Experts of a small language model: width 320, a sigmoid router.
Below are experts of layer 9 (counted from 0) of a mixture-of-experts language model. Rows are named router (the router's row for the expert), gate (a neuron's input weights, with its number), up (a neuron's input weights, with its number) and show model dimensions 256-319. Each number is 128 + 32 x the weight over its row's rms, rounded and kept within 0 to 255.
After each expert's rows: "mostly gets" lists some tokens that are sent to it at least half of the time. This comes from a sample of Wikipedia text that the model never trained on.

# expert 9
router [163 158 125  99 101 171 136  92 139 103  65 144 152 109  78 111 101 145  90 170 132 148 128 173  56 108 132 128 123 147 138 141 106 144 162  93 133 139 115 136 124 161 148 133 133 106  62 134 109  51 157 189 138  91 112 148  60 139  63  86 110 149 121 126]
gate0 [107 154 127  97 166 125 152 142  74 127 116 126 162 171 117 123 125 136 124 127 150 141 135 109 117 131  99 126 110  91 129 165  90 121 115 127 130  42 129 168 123 175 130 105 143 156 142 163 117  11 186 165  64  97  97 171 128 124 109  79  51 141 168  76]
up0 [124  55 111 116 173 159 118 112 158  91 135 162 112 121 142 181 128 121 127 187 133  92 128 137 119 100 153 111 118 114 121 156  71 136 112 170  84 119 150 145 106 163 128 175 146 148 143 173 138 103 107  95 199 100 114  90 156  74  96 140 135  99 101 165]
gate1 [145 174  79 136 184  65 135 138 152 140 111 137 129 122  93 149  84 144 100 170 114 117 155 129 104  96 169  95 128 154  28 154 133 107 151 159 171 121 102 152 134 133 161  83 133 166  85 123 198 114 168 125 132 109 119 109  34 106  89 113  89 104  86 160]
up1 [110 136  84 183  98 119 131 143 133  72 125 155 194 176  94 132 128 159 143 100 145 190 132 143  91 194 174 109 106 101 165 133  96  68 142 114 110 101 171  76 116 124 196 100 136 125 128 186 126 160 139 116 156 154 161 156 156 121 116 101  81 181 136 141]
mostly gets: " was", " he", " re", " who", ", which", ", he"

# expert 7
router [158 151 131 129 119 171  86  84 160 132  19 124 131 118  93 173 104 107  89 170 116  91 140 142  88 175 111  88 133  64 126 163 106 195 120 121 131 114 141 171  98 132 130 123 117 105 105 146  86 118 144 135 192 108 165  96 120 136 139 143 158 174 148 135]
gate0 [115 175 161 145 141 161 139 151 141 127 138 129 146 150 148 111  94 109 183 184  92 166 166 135  96 129 126 145 157 129 125 181 108 188  74 117 150  78 163  80 102 155 178 174 176  95 127 165 100 122 179 118 116 137 153 126 161 108 133  69  94 180 109 147]
up0 [176  94 168 147 183  94 166 147 115 126 152  84 144 172 134  98 191 136  94  88  92 141 131  88 146 125 134 143 119  83 149 117 190 129 123 117 110 124 126 133  95 117 124 150 166 158  55 130 149 189 181 144 118 112 148  86 139  93 107  90 139 120 103 115]
gate1 [165 117 150 114 104  58  88 129 157 121 139 117 161 133 128 132  99 131  89  86  87 110 117 167  85  83 168 153 148 106  79 180  94 108  77  87 118 148 110 153 163 187 128 144 160 168 141 113 134 120 160  79 128 109 108 110 116 112 159  92 125 134 139 158]
up1 [190 158 118 118 157 169 119 211 165 157 124  96 148 115 151 110  91 112  93 164 179 170  64 103 142  81  90 137 110 132 153  80 130 111 119 118 119  66 125  83 141 134 106 117 100 117 163 132 180 154 163  94 110 111 142  53 147 109 120 157 194 139 119 157]
mostly gets: "\n\n", " | \"", " Le", " De", " de", " La"

# expert 5
router [ 69 112 142  92 115 150  89  91 217  99  65 134 159 114 103 126  72 160 106 181 109 110 155 117 120 158 128 103 169 166 152 117 107 131 115 121 131 142 150 160  85 163 110  79  94 119  74  79 120 110 145 150 166  85 133 154 141 122 114 132  86 156 155 141]
gate0 [ 45 156 172 121 124  90  97 126 138 113  82 123 162  87 118  95  90 152 148 119  88 139 129 101 136 126 152 120 173 174 122 151 122  87 159 158 112 112  85  84 111 146  96 138 144 110 138 152 168 131 107 107 167 105 115 148 155 166  82 149  97 121 158 143]
up0 [ 88 100 104 127 140 111  87 134  79 155  82  65 107  86 133 181  96 111 163 138 175 106 161  78  71 172 147 121 117 143 149 154 139 121 129 149 175 138 170 113 115 116  96 133 178 157 126  52 167 200 114 137  80 127 107 125 120  81 104 159 103  99 179 158]
gate1 [ 71 129 141 107  91 127 127 134 177 129 108 145 207 164 106  88 127  84 156 169 142 197 155  69 114 174 137 160 131  86 157  49 107 116 116  99 142  96 106  99 107 104 138 104 150 155 133 179 108 124 170 111 123  88 112 130 110 107 129 177  74 131 126 156]
up1 [148 147  97 138 132 106  88 109  93 151 130 142 172 169 136  75 198 124 142 153 133  99 115  87 117 110  82 145 153 125 135 106 152 190 128 140 123 139 117  28 111 171 142  77 117 126 178 145 164 134  71 117 142 163 133 135 128 176 135 123 141 162 139 126]
mostly gets: " c", " t", " C", " T", " th", " sc"

# expert 10
router [182 128 131  75 146 122  83  83 182 169  76 161 134 172 122 142  99 125  92 114  79 159 107  97 122 130  81 129 161 116 121 114 109 112 169 115 139 123  48 151  85 124 165 157  61 143 120 183 107 126 161 123 153 113 163  89  98 189  42 126 108 144 161 148]
gate0 [144 149 132  71 161 216 102 110 168  88 154 144 139 165 165 133 128 134 149 159  99 169 111 125 100  98 166  79 183  73 177 153 151 115  95  95 150  65 118 139 153 131  74 144 120 135 160 149 172 164 138 176 133 129  98 103 154 105 162 104  95 156 116 144]
up0 [ 97 161  91 153 123 115 104  73  99 156 145 174 140 147 220 152  82 135 153 142 132 137 111 168 138 155 182 101  93 120 184 101 121  63 104 101 213 135 109 153 123 124 126 133 105 104 114 146 194 122 137 139 161 140 164 162 169  98 142 147 109 137 107 150]
gate1 [133 143  65  92  71 117 157 119 124  81  58 141 160 141 150 111 115 171 160 114  97 134 156 124 155 118 137 183 133 125 164  87 126 110 136 107  91 143 128 121  90 129 171 173 145 192 107 131 131 157 226  95 111 112 157 136 188 120 113  94  58 125 158 143]
up1 [144  93 114 106 124  66 117 103 150 181  93 108  96 120  88 217 133 167 120 165  88 173 141 173 176  99 103 159 127 114 136 108  85 125 125 133 142  36 119 140 177 115  93 102 117 123  92 153 132  79 101 100 104 139 104 131 125 139 142 128 179 140 130  79]
mostly gets: ").", " ==", " has", " had", ".", "\"."

# expert 15
router [149 118 150  90 141 144 110  64 186 137  71 193 176 153 109 163  89 165  86 114  68 167  80  92  97 135 117 123 142 105 154 150 124 205 112 143 152 126 121 113 125 157 164 113  66 132 131  94 115 108 132 126 114  86 212 129 111  85 147 156 133 171 134 128]
gate0 [192 172 153 184 145  53  97 119 128  62 116 174 153 128 118 158 109  89 130  80 108 114  84 145 117 141  40  74 104 143 148 201 139 122  99  96 110 126 136 130 151 153 194  64 121 101 112 106 120 126 109 136 121  57 131 106  79 143 169 117 107 139 123 121]
up0 [141 206 133 146 192 105 141 175 168 150 126 123 102 163 125 126 184 127 155 110 146 148 100 110 165 150 122 129 114 148 138 151 123 197 133 158 118 143  73 117 116 187 162 121 162  86 137  52 117  90 170  73 139  81 164 165 107  64  98  97 159 131  77 116]
gate1 [139 132 132 124 180 111 146 108 168 105 123 124 183 127 137 138 180 123 134  80  96 117  89 108  67 137  72 169 176  89 129  71 126 131  95 152  99 164 106 125 163 137 120 134 139 142  88  86 105 143 134 115  91  86 142 148 118 183 126 122 106 134 115 133]
up1 [170 138 122 104 176 160 133 100  73 150  97 109  76 134  97 121 137  98 129 169  95 117 117 162 124 134 124 126 147 136 112  98 110  86 152 101 137 187 139  88 153 138 108 147 143  90 105  95 114 102  92 154 147 150 117 160  98 175 157 156 121 198  86 149]
mostly gets: " o", " O", "ü", "ö", ", O", " e"

# expert 6
router [108  91  75 123 102 112 155 134 192 133  75 147 196 139 118 155  85 133 128 133  94 172  78 110 138 135 160 154 105 120 167 116 106  39 135 136 183 116 173 142 134 121 141 117  97  97 122 122  65 147 147 106 130 150 109 114 111 178  78 107 165 119 141 155]
gate0 [148 116 122 165 102 138 157 110 178 125 138 105 224 185 151 136 161 159 117 147 158 195 110 134 131 130 196 165 156 143 160 146 132 140 112  55 115 144 108 169 184 151 134 124 123  83 175 123 106 120 132 127  96  97 111  57  85 187  91 140 131  85 132 120]
up0 [133 138 122 116 120 146 149 115  87 141 128  92 139 138  82 118 130  88 110  49 130 128 153 171  60 193 160  95  98 135 164 152 136 105 149 128 184  85 144 166 163  88 126 102  89 133 125 107 104  58 153 106 133 148 191 106 117 157 128 107  89 116 121 122]
gate1 [113 168 126  99  99 200 171 126 125 156 144 152 146 168 133 189 122 105 183 115 170 135 182 197 184 102 120 151 134 114 127 126 113  47 188 207  93 113 149 113 123 144  81  99 112 127 124  95  23 166 184 141 135 122 135 133 102 154  85 105 167  92  98  89]
up1 [ 89 106  32 156 130 125 160 107 114 126 106 167 142 130 164  96 124 119  96 131 142 120 129 133 210 110 104 219 178 143 152 176 125 152 128  89 139  31 126 155 142 104 109  65 167 127  99 117 217 135  83 142 140 153 146 145 112 123 140  93 134  67 190  80]
mostly gets: " comp", " exp", " comm", " oper", " com", " rel"

# expert 1
router [157 108 105 149 116 160 126  68 140 129 132 148 128  94  74 141 106 114  85 154 135 100  76 190 117 139 130  86 126 142 124 104 139 163  88 137 181 113 133 104 108 173 163 174  87 145 169 137 112  69  75 176 167 121 124 130 132 141  26 146 192 145 122 155]
gate0 [183 113 147  96 107 160 155 126  75 155 110 138 143 136 105  80  52  89 132  96 175 106  58 151 110 164  94  71  85 131 104 159 154 130 117 121 130 123  63 132 133 126 177 106 155  65 149 129 110 134 119 119 159 110 153 148 130 139 156 198 110 126 133 120]
up0 [106 204  92 142 110 155 105 137 179  83 111 128 115 172 100 132 161 153 152  96 110 146 144 184 161 169 134 169  97 119 132 119 116 140 168 100  65 121 151 212 191 148 184  50  92 129 172 138 175 124 112 158  87 137 148 125 114  64 152 158 175 120 150 151]
gate1 [115 115 104 122 184 124 148 106 142  92 122 135  81 145  83 124 147  59  82 153 151  81 146 108 171 106 148 187 101 128  57  96  68 143 133 134 101  45 165 179 212 104 102  86 154 150 149 143 106 108  58 141 119  82 139 167 137 121  89 141  79 170 163 198]
up1 [136  78  90 149 126 101 132  81 149  99 170  54 147 113  96 110 130  79 142 105 125 132  66 138 132  58 155 219 134 140 102 102  90  96 110  85 183  77 125 191 170 105 138  98 185 153 120 144 194 137  99 130 142 121  98  77 103 143  61 155 134 137 138 125]
mostly gets: ") |", " |", "\" |", "|", "s |", "ville"

# expert 11
router [ 95 133  96  99 109 136 126  78 113 130 134 139 111  89  56 172 121 109 142 120 115 151  85 106  79 125 177 111 132 153 182 141 184 146 157 128 155 173  82 113 108 165 139 119 117 135 187 126  74  85  96 130 152  92 164 112  90 160  98 100 136 112 152 167]
gate0 [ 84  66  99 124 141 159 146 137 117 163 151 142 153 108 152 150 121  79  93  94 124  86 148 161 104 125 102 186 105 187 187 153  65 114 123  70  71 127 128 147 153 113 154 152 136 151 166 125 147 117 142  99 103 156 112 120 107 111 147 168 136 130  57 100]
up0 [110 112 181 163 158 154  80 108 124 110 165 122 153 102 152 144 152 116 102 138 161 103  85  85 189 105 101 118  58 135 148 123 127 127 168 143 206  85 121 130  90 195 108 120  69 150  75 138 146 166 134 194 164 149 146  73 113  96 112 171  51 140 138  92]
gate1 [168 129 146 160  98 105  85 167 142 189 104 123 144 116 100 139 126 141 146 104 136 131  95 129 126  74 146 173  91  66 129 182 160 127 144 129 128 126 103 165 120 139 136  92  97 104 173 109 151  97 128 117 139 102 125 136 142 162 101  86 105  88 100 120]
up1 [118 122 196 136 148 196 143 205 131 209 131 108 126 139 133 105 136 139 127 127 173 200  84 112 161 129  68 131 217 154 149 108 161  94 214 122 107 100 135 107 144  80 138 158 163 129 130 105 141 134 132 112 126 137 196 113  80 138 123 100 126  89  99 110]
mostly gets: " Richard", " Carl", " Robert", " Frank", " Jim", " Tom"

# expert 3
router [163 128 138 165 147 111 155 131 168 139 122 221 154 103 123 121 113 123 104 169  73 145  95 166  88 141 164 133 156 108 137  74 147 147 107 110 151 108 162 151 136 144 158 156 148 126  71  55 105  87  41 133 153 137 212 100 123 149  35 175 136 165 106 138]
gate0 [163 110 118 127  86 113  91 123 132 162 117 114 183 119 141 118  93 133 141 152  93  99 160  99  69 127 158  98 199 112 134 118 136 146 134 185 139 106 152 101 166  75 134  96 135 123  84  85 170 123 147  92  87 118 138 176 130 197 113 110 100 134 166 108]
up0 [144 108 146  90 139 154 139 147 116 139 116 131 143 196 136 163 154 111 132 151 118  94 162 140  87 198 115 168 106  85 138  55 103 146 103 139  79 147 165  88 138 149 129 136 154 157  85  99  85 173 124 169 142 137 155 134 100 120 123 153 100 142 138 132]
gate1 [156 113  90 174  89 112 119 113 207 144 149 144 131 105  95 174 108 110 125 150 173  80  82 171  79 125 170  86 131 145 141 119 112 114 181 126  89 103 156 146 195 145 114 154  87  59 136 125 138 113  56 170 100 137 110 139 197 154 125 133  59 230 134 126]
up1 [143 141 147 116 136 111 116 134  63 117 191 143 121 169  72 140 115 110  56 152  73  98  98 134 157 105 164 140  74 114 183 155 159  94 156 129 118 142 134 101 155 110 105  88 158  95 115 206 143 156  65  77 183 157 115 140  98 122 104 123 116 110 143 119]
mostly gets: "014", "023", "015", "010", "025", "024"

# expert 0
router [115 135 135 112  83 144 136 124 104  87 111 161 107 108 111 147 109 135  87 111  85 178  68 155 143 170 109  89 163 106 143  93 131 102  59 104 115 123 114 125 101 184 142 163 113 127  91 126  82 176 106 173 143 152 162 124  93 178  66  85 151 150 126 147]
gate0 [157 143 118  74 140 145 127 102  67 190 133 155 120 125 116 127 103 229 100  66 128 126  80 102 154 106 116  70 166 147 122  58 113 105  93 141  50 144 156 146 123 121 149 158 136  72 105 112 142 123  76 150 161 132 181  65 105 116 144  83 147 120 142 202]
up0 [143 102 225  96 142 126  86 165  80 116  91 112  95 114 103 129 107 139 146 118 112 119 109 166 167 124 159 133 184  87 164 140 103 150  73  88  94 103 133 138  69 115 119  87 128  99 110 118 151  81 185  98 132  84 134 163 122  73 124 162  56 155 158 122]
gate1 [ 99 146  79 115 156 164 133 142 131 130 123  85  95 109 113 159 176 122 152 167 109  98  76 141  74 143 113 139  89  99 152 141 157 110 113 153 128 116 109  34 146 166 139 123  99 165 135 132 155 122  89 150  94 139 101 126 130 110 108 177 110 114  84 112]
up1 [169  70 107 121 184 162 153 108 147  81 120 173  77 153 112 145 120 108 160 153 147 137  99  95 147 142  71  87 132 117 128 100  92 151 131 125 109 191 196 123 101 126  77 154 125 158 137 100 121 105 100 171 143 142  90  60 165 136 124 126 130 156 159 102]
mostly gets: " at the", " his", " British", " New", " in the", "The"

# expert 4
router [158 123 102 101 113 149 101 143 144  94   0 160 143 100 114 146  92  95 165 121  80 104 108  94 101 194 120  96 101 135 158 170 158 134  86 162 136 120 105 114 148 155 146 148 112 154  82  97  69 126 127  92 146  76 221 120  63 130 135  91 135 140 146  96]
gate0 [183 181 101 140 124 151  96 171 122 170  61 105 108 170 114 106 136  96 165 114 132 138 132 144  80 139 122 174 107 107 116 179 152  83 100 102  75 160 195 118 115 192 101 159 113 222 122 176  94 152 107 156 114  80 114 135 103  81 133 136  73 157 175 114]
up0 [206  80 168 109  83 112 161  89 116  65 134 162 105 125  74  73 130 118  99 133 177 160  92 121 145  89 156 124 184 126  64  95 145  99  94 137 156 179 118 134 116 138 150 158 120  86 131  83  77 206  92 177  97 106  59 178  99 116 107 149 139 165 153  87]
gate1 [131 158 143 163 174  94 169 160 122 145 146 132  82 198  83 144 112 150 139  93  83 185  89  60 160 142 174 114  84  82  81 125  72 178 106 117 140 134 141  98 145 138 123 117 106 145 117 121  68  56 132 152 113 154 140 144 141 116 130 143 111 154  98 112]
up1 [194 153 133 157 143 141 130 113 140 115  91 117 137 165  94 173 118 111 131 147 124 152 179 176 165 127 147 177 138 100 162 107 130 103 140 145 163 168 138 120 113  80 128 174 147 124 158 113  98 111  81 168 117 146 188 141 109 114 130 112  71 143  55 135]
mostly gets: ": ", " in ", ", ", " |  | ", " of ", "% | "

# expert 13
router [111 128 113  99 149 129  92 154 134 138 118 142 164 151  89 167  71  46 136 123  98 113 155 137 141 140 138 131 169 105 159  90 119 138  96 124 117 180 111  86  79 146 145 132  89 176 159  83 130  73  53 137 152 103 135  74 103 137 124 113 162 187 149 176]
gate0 [ 95 100  93 155 129 150  84 154 209  88 108 116 153 143 112 108 108  74 149 165 153 109 161 136 130 120 138 149 192 124 134  99  92 115 130  73 137 109 147 185 116 174 119 175 178 192 180 155 108 144 146 105 157 126  69 108 130  79 112 116 151  93 161 134]
up0 [143 113 135 121 124 131 120 123 150  96 195  82 101 126 114 146 145 141 165 130 102 137 155 146 106 138 164 146 103  96  87 163 162 129 162 116 135 149 194 173 151  94  93 133 123 169  89  81  50 204 131 184 177 144 134  95  63 126 122 103 129 148  85 178]
gate1 [148 102  72 152  96 155  85 109 106 124 109 101 118 170 122 145 101 168 128  77  92 136 163 161 171 151 169 129 191 140 108 117 149  60  68 101 142 135 146  96 121 148 155 150 153 133 116  99 126  73 104 154 123 125 115  84 149 112 124 127  99 157  56 180]
up1 [111 102 123  33  97  68  98 110 124 134  89 101  72 158 116  90 102 130 135 188 136 164 120 108 131 141 181 116 166 131 105 127 112 185 134 123 114  77 176 119  64 178  78 138 156 166 129 130 150 142  95  98 147 126 138 152 109 189 137 118 154  82 124 201]
mostly gets: " p", " St", " st", " P", " b", " sp"

# expert 14
router [ 77 157 130 111 144 144  94  94 143 109  52 119 160 116  96 189 128 137 136 144  83 142  97 112  80 145 172 124 160 104 147  74 105  74  76  85 153 135 147 191 102 160 157 183  91 144  33 108  86  53  50 189 134 144 115 133 103 139  45 164 166 156 112 152]
gate0 [ 92 133 185 164 170 135 140 107  81 163  59  56 148  80 141 121 124  93 131 126  97 168 146 132 130 140 157  89 106 125 186 112 108  63  91 102 123 108 178  89 158 142 136 165  89 146  59 148 131  78 145 128 108 142  83 124 155 205 111 112 131  94  83  93]
up0 [149 153 115 105 156 160 125  79 157 102 157 153 140 131  88 166 158  32 109 117 176 117 105 148 136 119  98 142 149  87  85 130 153 134 162 147 137 153 169  77 115 109 134 115  79 158 159 111 165 128  78 122 132 124 150 133 205 173  52  88 126 165  97  67]
gate1 [ 59  93 164  81 104 117 120 139 104 147 112 118 138 151 115 184 140 106  56 158 121 124 124 156  88 142 210 124 203  82 156  54 182 146 137 101 102 121 164 142 149 154  95 161 118 141  62 109 133 114 105  87 118 136 125 191 113  98 133 109 128 114 104 131]
up1 [175 146  16  91 153 144 169 122 152 170 129 146 115  92 155 163 139 115 110  95 169 171 125 130 177 152  78 145  51 151  96 115 124 100 142 147 108  59 134  80 194  97  89 121 187 136 203  61  97  76 118 185 155 172  97 162 105 125 153  85 133 174 152 121]
mostly gets: " him", " work", " died", " began", " game", " released"

# expert 2
router [116 129 108 140 100  98 130  91 205  91 107 150 156 125 108 179  89 116  49 139  91  90  93 151 115 140 142 118 144 150 176 118  90  99  76 111 113 151 132  63  73 132 134 106  73 170  96  91  49 137 121 142 167 150  92 100 131 145  66 138 178 126 154 110]
gate0 [170 100 109 154 134 105 117  91 181 144 120 183 160 144 172 140 111  84 161 110 144 142 107 108  98 166  84 124 110  97 137  56 101 140  89 119 110 132 119  88 121 141 101 103 127 118 117 144 105  81 143 111 174  82 107 132 183 115 143 114 205 180 109  83]
up0 [143 109 140  95 115 159 186  98 148 119 157 146  55 135  96  59 123 109 163 192 156 165 111 115  91 173 107  95  78 141 134 150 143  93 174 104 162 145 140 131 116 165 167 135 136 120 109  76  84 129  67 145 148  99 161 147 148  37 117 147 130  83 167 164]
gate1 [ 81 107 179 108 149 145 176 131 163 108  94 126 129  66  88 127  60 130 126 159 126 103  77  95  80 103  87  92 106 142 156 127  92 173 106 153 137 155 135 121 183 135  78  71 105 131 124  67 137 154 135 197 161 125  53 148 141 131 113 113 111  95 101 124]
up1 [ 81 134 138 108 110 138  65  93 117 136 148 155  93  99 153 142  92 179 110 102 144 132 101 125 160 146 106 149 122  98 113 106 118 125 103 154 157 130 135 116  81 145 102  88 120 115 206 145  88 137 115 190  62 144 150 151 126 168 159 120 141 122 152  66]
mostly gets: " r", " s", " that the", "- R", " rel", " between"

# expert 8
router [153  97 111 115 112 137  91 126 122 122  83 179 135 123  78 134  69 183  73 138 110  97 123 163  92  94 119 116 140 147 143 182 155 115  71 123 131 147 119 121 146 197 141 174 129 109  77 145 109 155  89 126 144 128 165 148 170 110 140  97 173 137 148 121]
gate0 [108  55  78  62 117 145  75 109  96 127  87 102 154 141 111 174  97 103  83  97  84 121 114 152 161 160 144 173 131 156 194 120 115 136 115 135 168 102 126 123 134 112 148 159 133 118 125 193 137 109 118  65  73 118  79 111 115 162 156  69 180 109  62 129]
up0 [ 90 204 172 154 136  69 142 159 163 114  46 182 109  62 121 167 147 145 117 141 141 166  94 168 152 161  83 201  93 105 136  74 188  86 128  99 118 123 173 199 124 143 121 147 149 120 167 115 139 126  98 113  96 140 111  98  85 142 103 125  84 164 120  79]
gate1 [173 147 160  93 147  59 134 106 109 158 136 195 107 124 148 153 112 150  98 107 128 125  78 138 154 118 138 152 153 154 205  92 143 132 151 149 117 120  93 149 123 117 110 138 123 103 115  76 139 141 133 153 135 177 126 118 203 108 129 138 194 142  92 131]
up1 [181  40 148 106 135  35 109 171 176 105 115 171  65 176 163 156 115 100 146 155  68  97  95 146 151 146 132 101 130 125 109 128 101 120 127 128 176 137 195 106 186  59 124 122 119  95 121 146 113 178 105  96 124  91  62  85 159 132 116 148 123 125 162 125]
mostly gets: " Arab", "aj", " Kh", " Islam", " | V", "ā"

# expert 12
router [108 153  78  78  80 153 141  87 144 109  96 185 153 115  96 133  89 119  94 139 108 170 110  72 109 164 142 114 139 105 113 106 166 199  95 107  95 143  88 139 132 123 155  92  95 170  37  98  95 136 110 155 150 150 194 111 112 194  46 135 181 157 107 139]
gate0 [164 123 137  77 148  54 182 138 134 126 128 124 147 181 102 118 112 107 101 165 116 115 137  91  87 134 115  70 138 109 156 136 149 149 211  86 121 180 117 130 163 153 135  91 129 173 153 118 111 177 102 155  86 148 115 131 106 146 121 171 161  95 162 124]
up0 [187 157 107  85 105 123 207 114 102 131 107 114 107 138  91  96 109 162 134  53 135 150  86 130 110 141 120 158 193  99 167  67 162  94 102 119  91  89 131  94 147 134 115 151  98 113 132 154 112 110 105  49  79 159 136 148 166 162 125 131 166 116 131 155]
gate1 [178 130 109 127  95 160 127  59  97 145 146  94 164  81 116 122 107 130 113 125 135 112 157  93 112 162 124 137 113 181 138 175 157  86  93 108 159  79 138  85 135  92 202 167 141 109 131 173 133 144 155  60 146 146 138 141 101 135 101 146 165 104  92 146]
up1 [ 91  76 122 138 120 110 161 135 138 154 125 168 109  95 158  72 156 165 137 204 130 107 118  27 197 156 151 132  98 155 110 144 129 134 161  97 153 132 113  90 137  83 111 125 111 160  46 107 158 176 167 172 166 114 106  48 189 138 122 127 205 127 142 128]
mostly gets: " most", " small", " national", " local", " best", " some"